python train.py --num_hidden_layers=12 --hidden_size=128 --n_experts=128 --experts_per_token=4 --d_expert=64 --d_shared_expert=64 --hidden_act="bilinear" --moe_layers=[1, 3, 5, 7, 9, 11] --router_score="sigmoid" --normalize_top_k=true --routed_scale=2.0 --balance_loss=0.000387 --balance_bias=true --n_groups=8 --groups_per_token=2 --init_std_router=0.00958 --lr_router=0.000651 --vocab_size=12410 --norm="rmsnorm" --norm_eps=1e-05 --tie_word_embeddings=true --optimizer="muon_variant" --learning_rate=0.00856 --beta1=0.9 --batch_tokens=65536 --max_seq_len=256 --train_tokens=439200000 --max_steps=6702 --dataset="wikipedia_en"
Below are experts of layer 7 (counted from 0) of a mixture-of-experts language model. Rows are named router (the router's row for the expert), gate (a neuron's input weights, with its number), up (a neuron's input weights, with its number) and show model dimensions 0-127. Each number is 500 + 25 x the weight over its row's rms, rounded and kept within 0 to 999. Numbers have three digits each.
Before each expert's rows: a language model's description of what the expert responds to; "gets" lists some tokens that make up at least twice as much of what it gets as of all text. This comes from a sample of Wikipedia text that the model never trained on. Tokens count by the router's weight.

# expert 44
What it handles: Coordinating conjunctions. Mostly and, plus or, &, but and commas joining words or clauses, such as defined benefit or defined contribution, Nakula and Sahadeva.
gets: " and", " or", " &", ",", " but", " to"
router:509461552463537492485464524478492550502477485493496519509512506511497520480516478487485514492515508529489496542497476494456477496531493524473491491487477481458511527540457521526509488485512497474506502487488467497533466464497513488500492448512490456523487494479546467499476468505479489481517453519536476520508485469461500513478470456496542459467540468537479559509526473477513473465527
gate0:489467491501507486482504477514514522468507492501493514521498500510499521471526515524474550520512532546510500514471545513486486520507473546507523512489457517436477510425526534534493488480505492506465519492513530535460499468483466495505520511497529482498490499475515531499531478499485508481505513469499527533523522425492510479508473525446512475482549524532453466520531505503485545474498
up0:460516504524533540483466485524479516527502438502489524518524472536487506464528532521491548480536502455496499530484480506492531459554507501525466468486474495519502491504458483506505508476492474514503489494554489514512488486536467551501524484513484483516464482503513490489499496511495549478514477518529467510532493472541492521536503485475467471505440503462504509492476539527502557490514
gate1:511496493478486520521469487502478486466490516443471494509508531517493486455531485502497482560520538499521558494500513498507470487490526484507524480514520508457461490550509526490499503539473547525528494481479541516495520509502516534517530512489482503475509521473510519514500510517539480464457494476524483498531518532466528494537553528452482499483532517523498505530473558497534462497456
up1:514455459494449495510497523515475514537542488489528510532480464489494555510515503506499550482470503500490520515542506504461504489508561446495491514495483540501501530497534493531521513491506482534492469525501419485537482477511482488479465494540495515523510481473472483506475478507503522496531497529499475510487485494507486465480499538471443518490426502480506506514501478530538500486508
gate2:473513538496510503473496474502495490534494513511458518516511500502490595463473490491508455482483492505454553508484484441460477485492544541502470518515461500493520495499480524506497496491508483511493457520487449449457507470528521521480513505504498465480485495503477456453503490492516504488545517496483463493485489540522507484482528470522546507471492494522532528490495534489503461489488
up2:480523463528531488477476513505530510478495508492474490494516504485540487536497498499492497508485514509510444498488489519490533538481515540558525522462503454528498497516533489529543483509490513535518498498508522508574527526481499498472479570463537493508508496469477485510479495483446490488463514481481494460437478561519532503536530500487505474479476493516496501506475472523493506525475

# expert 12
What it handles: Day and score numbers. Two-digit numbers in dates, sports scores and table cells, like 28 June, 21–34, 48–65, and month names after days.
gets: "30", "25", "24", "10", "28", "20"
router:500496547494517487513487517456520503539524509477497536455514525508493521468479481518481508521507517484514511494522487539484504486527534504507511536459533508494529505553494507523498460489549496515506505449488450530539473494490495517506495491495531495485501480485533487492492487468488452500535465511508483500469487469491470530498511494507515522484574495591495494472556474466494519466509
gate0:501516509470518490465489539518507481520480509550454529512479557493478537488470516529509529515479544487517499466493531480512485495469515525493497449504543464457506491501523492484476508463518493453499525473490496515510486460488531507471478500457504558488499476530500482525498537504483491520535417508486477488491502520496515526458498512503456493467487494499485527443495516517481517508539
up0:509486517482513515464470521518511476473476501521496495509454511479501480507528533559532526519471491467504517477453524478498466516518519527497517475517529469486495483503500495475488474469512490452475534497512526547539501472474502455445499519459523515510487464548471467496501501492521518523497429505499481478462502518462501544507505509507441461481506499519468501524472501495518525496545
gate1:506527503452505504493513540488474516483518525506533493519497468508463536454521523538467558474471482475496522572495482476512477495488504481467517531513492478476456502516490494493499519545465504499468549454526487530469533483491506513512503505511498467466527481499468481508539470516529502512531512530491495545539446496483531534489484500467523528511529479516494484511549514495501521525512
up1:492546495503498512498536502459534511482517537520525512510528477525520527497511502506511487503536470543501532530522480508544522492481493513490527478478477478493491486516521506508537521549475451523476531482527508538496516459530561446474474524489463489542541476525504497496527536473545517463492483501489525480453505525460511534531521503502503502474509480515518477496525479447494471494467
gate2:497509541497498513552510478532475495501492528541479552458482489467506512467529456519475494476434499505477513493535497524447545512510477532503538507520550522518473489516486497529476518475522488519476507480459499466494480506468521469489535544488460515514545485545509493535522493471504485475511522517498504495489487460507473520446537496497480520476507499455483503531499530493477515505482
up2:484524503526542486508555469452507494472498485520517524479465533540488469508474526491512518461486499515544544478499511482479474490518511517421482528469484504497473492519522541509526482500470528489538508509508519562452504523478473517501501519461521491469481545473482525451502448516529522518472508480482491515493489495519499499508507495510466503533494513501520465510475492531473544476480

# expert 35
What it handles: Commas and conjunctions. Commas ending clauses, dates, coordinates or lists, plus and and but, as in "On May 5, 2021".
gets: ",", " and", " but", "),", "\",", ",\""
router:531438580465507524508505487498499551498506486488494526438508557498507518504478529488489494515545517551520501502498523511439492443535500527491513509472478552478511517514501513515477473512490489461522457492466477488510482462483491491489488488506510500483476480457510513478502482519471472458486444491520481523472471485490466517492483503477502496481516500550500488525514466495487503500514
gate0:485492497488478489475484495524479531497515524481480502473518466468530511506476526474461485559522500503485529495510490487483480477527499483532482550495503531524527485493485529483512484512470507502498499481477534489480521482463532478522496484491516517487524444490511500484497563453480472535467502495508529490498514447503489546504457469531493508560504524536499493483564508508536564534469
up0:489506516452471495492471461492513507454483503498485485489524445488501502541458499461498533549488501518489502522494475465516516492535483496508512499532531500502537459466472510482506507525491515499461490512452572500505502508462510465521478476508531503479493482438499455481512508485505477539506513500526532499533514459481491492506483485494498492530557476515470525495525483479557543525471
gate1:495499493495482523518507489509529476487487542489502445496518508499525437466501505516478482506522526483491493520487462510556541501486467509530512457510459488498508480489559498474518511539531473534487524522496554500490513507527522478471494513504511456465522486515512505491538514491449525494510521475456470481478478509524486502476475432536522508477508536492485439509517480516457488483525
up1:517511498515491480504495550500523468526491464534492497511494458486531500489485483499515498537443508469509497463507609496463498475476515527490541503495462473490514487515514453468424497448513490513484500551512473479492460484538496507522492510489490510537509500528501484502498494497538456506525520515506531503547505514505485503482499528474549488501517488509497490486491499522528516498542
gate2:539517487505506472534476534470502487491503505504529550520478540524505553509452545507524489466524525495501538478490480527510511469520488516465514490502500500457488454509523491463527471466485485534496530545513498498512511514507506509503533500502497477484492478514473465521540492483476503526448454511504502516521505469481520490513442514532502511490464480460485504476542560491454533488459
up2:517555537452500518499499534522525526539496487498538493514524479532523512510516489530516481514485504492528519499463480486455445506459525478497490527532503516494459531538498504478526474445497484503498527528511522467517499545523469496494531494471536530501496477529486516506496529474480457526457496481484505498541478571490488486512453529520486475514502549526538513525491503510485480506488

# expert 56
What it handles: Foreign name endings. Final pieces of Slavic, Indian, Finnish and other non-English names and words, such as -ić, -kov, -ski, Singh, Jär-vel-ä.
gets: "a", "i", "an", "ar", "u", "ov"
router:488474536505483516531459512446507502518549491489505499447538503530494487486472532527484499532498506535518491504530468483462479470488498498533528508495474511467501484502471501527500479522502541469527497473465469458534457503476467495519473489492483471476509467488523467507511477516513477460518484510507466533449463467501483505500519471476529488503507521534483521478536484443475466448523
gate0:483521516512526498458525468516533577490467531513528478540464503494515515512485509493477479486503524520506475470504502527519497534487493482490497465457528492523495536508454467499524538504512458491524505505555502547503501530541525517537487497528521481507551541514501485476505493495507500513487464488482542505520504517487495452544489490510526532466553505475532541520486515495464513490541
up0:486493470523506470468520498468510527510552486493498472526508521475544525477527484506506496508494496508440521494489489460537532511496477475511518512497483515488516510444516509482504495520484512494488537467462505506462489531461556460518511477510517550497509452487509531462581541491515446495486520504521467512486462467528478521480503528541487502527492514485515515508503517546495531498507
gate1:494522460461490491559456482538476499500533446506471484501444534519529480484526519498505479482482517471519488526498503481465512530463466517471520477512502494450518506433458487496493492496531480513504539489454486512517509473486531543505505483522525506485473486516515528507479533453493495469481510500493475468511484486530469526496485540482509535540505524510507515454497530500490467485462
up1:456500526516521494508479515485489550511536489511545513523552531466478508495500525483542497543522517498494547494485507467507520522485486474510496509481488522484480487471576524496494543501527521453511546447504520481523465483447479493489507510480499486478518504548456470491509497510501483487478478533497536487514498539513516515483508512518482448562511511504486501489529522495516459494539
gate2:491522474497538493500482507497482498495536503496518522504530522486464485504473533499485503527495494555476519510493509483465455520513512497531488516540480503518510469477557510533492452519491459509518544542491506500519484564460517468493500462483464491484485511497467491538502472549478492492498520501540464494481463496488500482482533484483517553470491496481455537500494550439489522517532
up2:487469526472516511489483438500507469510533482526466500499522464477518497472482510521503508476498496546477506467478466525456532493497489507532502515479491539506505505496460517488491545550542483484538484461530467466507473524492456544513531496474486475528485518515505474501511499473546466452519525482520483514476494441487543516463540503484506525504508489475521507505521526468480546483486

# expert 4
What it handles: Line breaks ending entries. Newline tokens closing list items, table rows, headings and paragraphs, e.g. after ")", "|" or "." before "- Tribe" or "===".
gets: "\n", " |\n", ".\n\n", ")\n", "\n\n", ".\n"
router:500489549496517505543464466478489505528503518464506495466514510486516511495469516518473525474534519520505466525497512547481499461492509507491509509490517508471567505503447505534505507497502489496516488447477497520487487480473521512519484502504520446528476466497544489499487504505484510507497464508493485513438438473460486494467475475478528476448526499552484509489554461495448491501490
gate0:479516477535494480492513543500512533539507464505508513481457511503465511489504448489470425489510503481510514487514520477529511476495439491526500497489517470498496491504518523527484529489470498506497508488451535459499568493480492493476515501476529460503506477475508470490477542480485476572517524481524458522516495508463464476490504513520460440489476533532509501473471518495503492509481
up0:479485500466514507484493509511489530542543488486477526514493493500489480480540533479484491466534511476486518453469495497527534488455476513531501491526545469485503516519516493498495491484465528485550522483477526450514502459527490532494533519544486504490520464454564487446514507421500499543463524519498508494502520506496482454491496548485476465507522488522511514514493476503492504480485
gate1:477495518517535504544504464514498509524495539456499513498477486528482509525480496564508508545486520533481459520460561505479513512541534481501483499474461475512497487507513521466503535468526511519545473487503558498490487517497441531520490492515458526510522472511528463481497495552519530491466527463484535538477474464496484478521516522512498474513497487540493535485470497504499501496486
up1:501502514485520522515513501493518519479470453536513523504478523483543487461473497525495537437511475483536506484573501507517508483505510495487483463515476469496521516507488513529480519486489461521455512526559448503520534499464474507507417482495497523469461495476498510508507527487522504529487531492498503521490490519533528466511441455491548482476472503487519518504482521505495488480508
gate2:514507577522494504505457457522476495510501447457511472512506499532493501516532477497508470513503488559492491486478541523487582476510487512468531493527523500507521538462558537528511472467485520517502503513506493508492487500464470517502506479527504484514515519473474561482507509478485520482532499501525487472499509486483514472473510479512494497505432460503507494515451493493519468495525
up2:467480455478517504522539529441490459516518553538476538527492490506495515489532505510497523462510532511475507494495455484534438524470506462516483480479510522481469487500475445467491489507498492483505505481507465515508515535528520491509541485470471505504507475532496473556508516524488511522496520511470481526497492526508489563529513485525499501458559523493491488506544481515505495538487

# expert 21
What it handles: Possessives and ordinals. Possessive determiners and 's (his, her, their, its), and the word after them, such as first, fifth, own, graduate.
gets: " his", "'s", " her", " their", " its", " a"
router:520491524519495507520513511484524534525499520456514506495511567496507526470494499571452516488513498513497536490523501499470502465472530516515507541482520536433530543550505543536504493491515529444510515499502500494531457502502505472534481462482520497493521477477518491514471490490493457529499474501491475535489473459481489519488489483505531474494525464514474499475511480449494476456503
gate0:479501487497465528541491451510487513496521467492479498503514498440527503518501508468506482497482474483513552482515473507534517480498487495509496552534480491545507505506506517526505509553520514505521503518496473502458482456533502527552527496509503527470482486514494465461493482477502440532490519461515519528476510499476508482515505543458525495531562479514464542499507562484517533491519
up0:483476504496472534524541524505458530549519507475462493484510489481496501522457493459490485494482493485487507498497511460446491499540457462491497457493494482528463483504509465501482533506473477505511539507501483534457492485472519525475508536474499455508491482485544529523514481491512561504561490512461518474502527516474520539512541496494495538475527512478528520477502480496469556507516
gate1:475493512514518472486512505507494498553510510504470483460487535477505521482475556490502495478485491503455489530508525511484490499507475500537478513522458496480527493468506522511515509550501528495486546495532516485501430481496523480530479516501498502488510458521472552461516483503481477528533504565488484504462512539520496469478488521507527435525503513517485514551521538450478522502461
up1:496469534499481514483501494489535482507492459491499479522484439499526470537425507579550502538485482495511473505512533501527460471533477540523484530502518526477486478514504543468521520474537503487511495508500492510508491492543502489494497486456511502483461472522497508447513490501571508502537530506510527490487493494530465514471499476508521503557511489480504510506503519541476508500504
gate2:478491500513514479518493488475456525528513476515528498467497469498530507526481516480468513525485475493522504509491519478534524511534523455547525470489494547508474513536460515473508490495508505469502498503516524525488475490524551499533473503488494493517508488494483538552507502466500488456497559484576504466480508526519519504494513507499474471480548510478554466506523459474456508468450
up2:516451481459528478471479476498466542454455487507527522466521478506485483496504506490513498485498490510482492508485460479471499466521514479481494483479449494542497484543519514476562513454504468471488494531467508484489490515551535479500494503539479535485479557518511485511517499525517527515530474547507472482504494468535483484482520508481505540469481557513506530505483470525495498545500

# expert 15
What it handles: Clause starts, headings. Section heading closers (==, ===) and sentence-opening words like Additionally, However, Then, There, plus commas after introductory years.
gets: ",", ".\n\n", "==\n", " |\n", " ==\n", " However"
router:523466537476516532532517499483499514502493496453517552458509527514479492504454510514460494515504499531521506504504500516478498449531501518492530560458515543476542517512470513514490499482523526474498487474463490539498479505501491480510471469506509461509513447480542485489467498492478483475471461501500468512514485460500468531516495500452484492484545483576511501491536476473458507490507
gate0:512502498435557528511501491501504537493496553492538463461489524491494477509451495474471490542484496483523521511524451469467499470560488504481534539544527506552512455499503494463507474505472524497539499508505514511477486519504473494505463531514473449510523500462534478499464530499469498478495483536496529480516512458500503517483466496475475501526504469510511473508507498523498532477507
up0:475512487474498522480477511492459493510518504457486519484531494499503516515522498513477548448481450500503492480476552538484550499494503508484528534522500517551484519461494546496553507492498487476553474477501507513486476469504466484461486489503491495517509434493527503498498498520485515489519472508502522473505512458459491512484522540507494504472493468556530450501530525504518555497544
gate1:434531484475529532507517504462452498482489488499519461502493545478469487469514525501487490517546474475498527474499502523500504539497536525501484510504483485488475488520495497481529529456510478491499508517502494551564454512570502476485482554511457500488535505460496516495481492481483522539500480505498473521491475512488517497503544485510532505507534511480503509498504467489468442476445
up1:486461474577459435474491489496515503514535480536490515482477541514526506513549494517539511489521474500526523524486536529503515521488513548489532515480450499483462484501484518500481502479539478499500491476522542494522460540527522484496504487479526482501512474483489508500473502487442567520495495513461480454510502475475493484476489490473497497506508483515497542487524514536481509542525
gate2:463487479501491519516555561473527461487505495522506494476495493527472513520484506500485487501445486530520492483511495453514472475526546491516507509494487511519462526495504529507490493489499512463510526489506514493522520448552547463548520490499506494497486462484497508570500549499504470494472474510499499500472487499517490558552478443486519467495497502515565488480506497511536480485496
up2:503490521515509488439531485487461530509510528477455475520493498510503491523483495484496464531490527525448476460488502502476530469503522526485494495498475532445492506478502478514464535487516509502500480540530499511498528509549520499471495447488475450511474501455502504522541521547479530496498479474549463503499533491517490476526502473500504497548519482525490485542475539449538510472497

# expert 38
What it handles: Table cells and digits. Blank cells, pipes and digits in sports and election tables, such as 0 | 21, ±%, plus stray non-Latin script bytes.
gets: " ", " |", "0", " —", "1", "2"
router:496447519505513489505469486461514486508543492459500510486487523493513514473504514551502530508558518510538500503540441522510495484501480517495523506474483531467557543530456496495484477527521518493539474481467499507506470488478511505503496462492493497495465476470536495501499496501491504500492458494521488549481469475479448518521489475490511481459527469543502518485551446502474481449496
gate0:474467524471492514443474518503514541497543476498485478486481506504522521527477472497492466470509511512466534488566539485475451471524525453523514475482497469519510488451503515521511493464455530495486486518462522515540508457466529524492503518537499461498540543485511494520453520489499501504488523486511507479489545505516507452503474500499485512517521523463502499496506505446495471466523
up0:513477498538504476480537489477504433490462490502496540492499464502462449491504472513491537524510457474527483557450524502466504549478520494541533498466543502497479515509512475536483489488496511511524476487527518518461490502496511524506487505492494469499484502531533530430491478535489523522480499511464521507514496505493486491494484489528515528472484530519511499523512477525496529584492
gate1:553512493451576527487508486510505487481486555517525461505494523499510462526497521513478493498465521517476521513478514504493486515530463477494489507519462516540524485524478504502514485529513499490479496479500503500489517518560470502452509496509510480497482517480488520508475518509516453501509469552493503513530454532564445546452516510492485540531500466495502456502506499469486480498536
up1:483471502505490524517447483482529484478538502508513473493462486513497519445555507522545500495523485509476515489511540560488520536483481465495550498492493536470487498492501456464461501469523518483524469516489504501459489539490515497548483507498483490503530537494519556483496490528497546506493464487486461533462550454507512463528502462477497517499505516516494536486492496506471517480477
gate2:469528523509482505525497480500553471487508497467513455492503486508467462526525590549501555518565502510463504496485501515525518504500484510497481501527497540494516512503506509521507483513462466475487469534496473501474506525501469477476524486526474492514537469536521543509507470508538549542511490476499511515514530478532496501518487497520514513519524479501486480494494537459519545456489
up2:502523518529448474506464480480500506491536509525496486504497523481508452491501504500476495509497525476492518502494484507488516503490443500544506500546484522532524507528522528479503493516484471547495511496467467507426505515488563503486514435545523485446509465551450547502480505463539512486519479537490481510479527507521519486495477499516495482485501493496432504487515505471496507477526

# expert 27
What it handles: Table cell separators. Pipe separators between cells in numeric wiki tables of sports results, election tallies and asteroid lists, plus semicolons and ISBN.
gets: " |", ";", " –", " —;", "%", "%;"
router:523464515496514490523480509447527519515513498451515546486496542489504511464484518502486537497528526537529473500522472503452508498499484498511533520479506528451538481509469510490480500480535486513508492511491481502499506468500478505514485465496527487489479436457526479484491496512499474488509453527517476545482445478496465550503522498481517505501538480530517465512571482482479491454546
gate0:484465492550503485480514537537497531507533516486503522501529503503506516521557476483489508511557535515541494460451516490460463508490561480540486512509503538503474501495469466497520528540496488453531494533506516498457492511537527532499486502471465478529543455532511499516528484505489530469489488522465512474498497501483519471470498474516521501481488551540506493501472504510507525461498
up0:473498544447498514491480472466491521529498532528516497500500536506521486469463542494539494522464472536492509531518470512485521517531494474504501501526500478451519476493489503435495480474520547525455510437527500498504483494506515525544507493543476491485510514464501489513464493476529506476522497468465525537505512537533518555513534523534534534509485471469509514523521495473512505484500
gate1:472505457479532528477497510519547503533515500493531480486537497500490500546480493472463497485505505493482504492496500540523547468515486459459518460489480511543475516508523475475507520463554487511488470500518472499459506526501473514493500496515487490515492487513527484448491524475523499481499466531482529489481506478524478518477444528450539468451468449487531497501531555520520478488476
up1:484565540489464471484512513494471485468485517487451483483487502545518537484508514536525577495520501525526484542534527524510490524508492538494479473515462504506515529518477509576527528492483501484484519504549495505499501503490494502487452529475503483495483529487499539560525478492502500501455469491500463470516505492468514507544505538480518524513507514484501511522523517504489471542499
gate2:499561536465497506494538491491524494484478477548486455477494462489529520558482522461521544478497474512478505534523503512545535492474490536482503527481498510515510485490525463503480548504521507530521483479487506511513466518479499469519502528514487516495523534524474521512509495533564496487533481499492510537514479502530530532496505450466551531529472529521471528513508520469484516502465
up2:465507524505521471504486486487511526512486495499524449519492474523511485454476501518476527480504534494467490498525536513509507533556511478513533473514526458518473539525531521492496511494535494518501515467458565507486513494498503494518520458523538507495488479485503482482497525515499516539504469509470548494438543538517514519460499520532498510528539525544518516496511449472504469452472

# expert 6
What it handles: Predicate word starts. Closing brackets, quotes and table cell ends, plus word-pieces right after was/is/were, such as part, ext(inct), 12.
gets: ")", "\"", " |\n", "\n", " part", ")\n"
router:494484513475529530510479493482534552536499496490524500470555539493506504501469509522469492503517496524506482474547491500494495481493490504516504531459479521482572539482466523537506480472516505444508487458477481528521457482504548492472469479482500489510509430483527490471479478501523504469522450511489469489466501453496488498502491516483510487508544497511549495509532485474472478462507
gate0:502536515520519482465513464539521518487513475509541515522509505503505464496479473461525490485525505455500511514492508516535489497442435517533484502489481549478527543521483544488528513475524446471504528512505501515457482494485499493469499500468526488504504480502496534477512494477541492498513453489525520524486549460433483469495487455482496543514539504493474502477500526520468525497489
up0:473497515518545497515496515540507533491496474488550494491504490499512545524476502458483510515514540498488529536494480532491548472502461436508496538481504526528468490466503519470477564521484505504500486478539543448482479487501505504486528516441469477529491517473502505500481492480517485442496524484493538517509463515480508529471497524474466515492532525456485473468542517501500506495510
gate1:514471489477511540517496497526502500504502526532515500516504517537565497525551493471506448482464519498515492541511530465508491479482496521521525510461534483518486517487500542524468506439517512543506500529497469530474485511500502428495476474488524475482444517495516462499501492536494515499477510513459495453480502470507453472516531496479504484514535468536528474528518473505494518460502
up1:520485540477487472501475527529487515513509531471467441475447492521534474494538528530508493469521495473478532500513488499481511490452515511496438499498503471491522514502522531460487517505496514502520506518549516499479493475507492556498538491491548487489483534487526494519513472535517501545486567463486493493502508484459477527517481506490492452528526555532465495518480540509511494502512
gate2:487482458494532519487531517473513486502491469533501473543460484537474521505485535483488527478483518505497533489512466459522492446499493470552528506532472460461489484509471520530475495492477507493478525505492507494489506547438489516510465519504524468502495495513484422492523509513528547481508539463512480516520473509487479512531494486497489497480481536540492457523532546477518481521494
up2:493491575456508518484493471493465528492502510518551476543472512468483526504486503470488480519537501490473494480523456534475542496523525507465513549475491489524524482488467489491480534449531511450498492515451493503499481488541539502436510510510525537517516494518518520490515509479468493493495487498476500504492528517483513482469510465492508512531549475451508480501532505494497496447523

# expert 7
What it handles: Closing brackets and marks. Closing parentheses, quotes, braces, percent signs and table row ends right after numbers, as in (1988), 0.03%, H_{28}.
gets: ")", "\"", "%", " |\n", "}", ")\n"
router:484480517494519513487471497467512542518519487496515499486525516492510526492490493542475528493540488503496488471541475505497493482509489511500542550442483517494558537496464502529507510506501518466510449474517512483487454457526513488477462494492479487489495466498546453521490471516519512471509484514504472507450475472501451507498482485486511499506555491567515508504546498497457476454540
gate0:506520546468483488504482511507431526502474507491469461448491510515488505516505478445509501504495526510515505533506508518541509560514446539500531514526522510542561544521519479484488525502495504531469513510493473476486511477531505465471526510526487502498529506504499518496439535479492463516516503514510533516546476510521465484475518490452515506536542503497484535518492494493524481491469
up0:528481489519549497485500511477567478498497467491523532493512505501508487521466495532484502479500500497549484455468496481482475468461520461504484510485478480506432462524509485517510473512528487476484553504462528539498498470478498513527490501492507508506481520487488490495547466530482522488481513509476484452452522504515523502522468460557464471486465497520489483511478509444489454526486
gate1:503477496525505501507539501520543492524485477471474578513513520494480513466518480489522493503514531475518473534466527480525441542528504501521503515475516527524501488516475515469539499521513513480515545487466519549470516508526501475507504514498473525524503521459520485483525493479543497507477501543549482457528529500482457511467503462495487489477487500523520472506498528556564497501507
up1:487490514488483511506506498505434512497490498532551501512476485517492461538519525504463504511491527528476528440485485506524554476506480470482468476500533544495514493483537509520466531458477484505462442501519478471509485510465466519504469462516483464501469503504450507480516507511454466506511507483494519523476488472493518499552456488505470530475494524492466505487508527501438505521486
gate2:535493507493517507457516486511493516558517520524437478480504479515483488488516505533537499513498526510475510530497528505507519482453499490526492479473499502492510520530511506490509533504492459480518501527457511535475477516500517495524499480487538545469562538562548464481507484502503515479505552527436480499506499535522458473487503495527514472472446457496499511476467488512487475483490
up2:480507525503497505513543530499478500515498535501522524469502506491483483501479489473476502532490474512492539498479465467532479520462481461474484490502525511539507523520481547493517478482562502511486512500505502521464493533500491453507504499498490491466440452523495483551472463560494533471491482506490500454479434505501503541521458473540493475458477503516501543523511490526514484467480

# expert 47
What it handles: Table cell separators. Spaces, pipes and row-end markers in wiki tables, including header divider rows, ± columns and numbers in stat tables.
gets: " ", " |\n", "′", ";", "0", " —"
router:496463533505504486532469467456523508503510494468496517493483512518508518470494490540483523534547533518549485519542457517485497469506526536489502497458503516470555535500463498499495489521501496483527498484460525517503475466484514522525492512502520481486499460464524476486508508510460495492475479504502496530502457466466465534523484491480520497493527494533475514474569435502451478459500
gate0:461493505541491494486491505529539503497472474534490486500488502475448500487536509513499548494533483456493469521527474539521493516526544488500545510489573468472501470515482501519472522492489498458520482483473541499472506481499493462543489518524469459484554490462510502499505494544474545492493490511535510475492520531499495528500550497484475514489556521551502515515503481513503473502524
up0:519500457530495513471491502480528490450507529471542499492504527461461472504500534470464499519532508497493508547473494510531511504516478474533507504530490486478476519503509500485492501475488511546479527453486507466507510471487529495481542516525480495526444436517499467543468494507474584524494477513499526494479515524474506532478471474510463503507520503534521472466480503457490477524494
gate1:465491487449501500530462548477487528482491520489509528489514453494533504501459522497488554474531484516464506512508512495506496491464494517492498495533494511514513486486505494502494532467445539476472489474480515461503497493499511509567496515522506479548511510459484558504490510536485493471468518514541496462501534502494484505511499565520508456453519497488506493485445491490541483463463
up1:504492510502470513504518471476465456554511505503469483506465551574502512477492501538492515537487484525504503477490481530511483526532526501515540520511467490458517509475506495487518449504507489515516532531507519477443487457522484505451511450492474479484534492548468494564519524474535503528496509514497484463533493503497474501504477463493463553496492492543512484513501509510506506482500
gate2:489504472521479490500481506487512503512508499445485468493493483491528472494483512480490520488508510499538541520489515500502520520490490508460558504500486506506510528487486481478509535489477451456497512447521533506475545492486476467499542490544505531519522543478535479509494487508482493478447455507529522469449479501460538571512511524513502484496507488522491541435515500475464513467469
up2:508513529507498476491474520475554525523521467463464513499516493509493522459506501491476482449550480511496483503512491530481493509510524517516464495544476472505551492489498493520491500452470476479503492479482545515509568445503491523506501525522539488482467567499508491506482488478461487467485514487461540518479507474482498526539520493502496524467454507507517516458501538514491533505455

# expert 48
What it handles: Digit pieces in figures. Single digits and digit chunks inside larger numbers: populations, coordinates, percentages and vote counts, like 6,8|45, 0.|32%.
gets: "9", "8", "6", "5", "7", "2"
router:509476521476487510502496506472528504516485496488515543477486497508501523477489532504484513533496514528488493500567457516469515450480513519476477544424480514489558487510487497517500497476525545491491459464501487487508482509465507486490501480499543469493493475490540483513494519481507445484512466509519483542510497480481469560469500502504508486489559519560477503481535457460489479503492
gate0:501483505471517507497524537474482479482483520511468473510531490482510483509484497515525509518484485517574485565500505514484530528481506503466513523568500509514526480516504536558527493505494458532481500502480486505499519544507513518487522482529573479484497476506474485477522503541537510508514513486492481526484491510494525529467538464501474484492567549515454460478512521486492522491475
up0:515522446518519537508504467510515524485510484487529493540470500525533503519474487487487476503462496494505483466539551501479460527505459463473509502519550486465485455469468459494485541497503498504517524493490533483495546458518489525510478493494507492478485522431489532477547489484480527480503483466506492459505531513506496512520492539510508472487508506508529439519476479506496534560503
gate1:491504525503544448472530497514487532513518518498518481497509519496502541526505523493497507486495506511511483482531517498524514511481501495500546512517518533517524538505478505533508530463545527471497430487544516493512520499568521484530465545467484511506499554459475542478506488509460468432491505480463526491486494473513498465501492530506508514464538480491445487492518494521525475516518
up1:502498466494501584478491501528500480504494517512480543515451486488493487516527481500515488507506487502529495503465514470530541482475506501513500518461499534541516483494496485525502498470506542504538471506492452511490499522475471471485524468514535475458504521475462521524480500512536523549482485477519552481515464462514463515512483509447529513499519519474480526527473483506425515469493
gate2:515483486484497505499467515516528549470491523523452518477481510495497485550524473497481491478473499484540575507423507502509521499495493482501496473558482499476508496450504491489503480498492505473510477478518549509452489446512499480511537523494521470522501456504517545521472490487510475510520481436502484506534511494485486496519527479485521492537491534551498510493495486451471495514472
up2:489519496487486496486498475443466486445490516517509470486442488479490485505518522538529532532469478554507494477487518481501476468479478520535482546475505489463500514535519540494541487561512452529513525535464528493502487503515513493501488511438509511515505524499461515511466507475504489455468472506538496521478516489531525513482540511480507513470530515497436489501501485513509514527516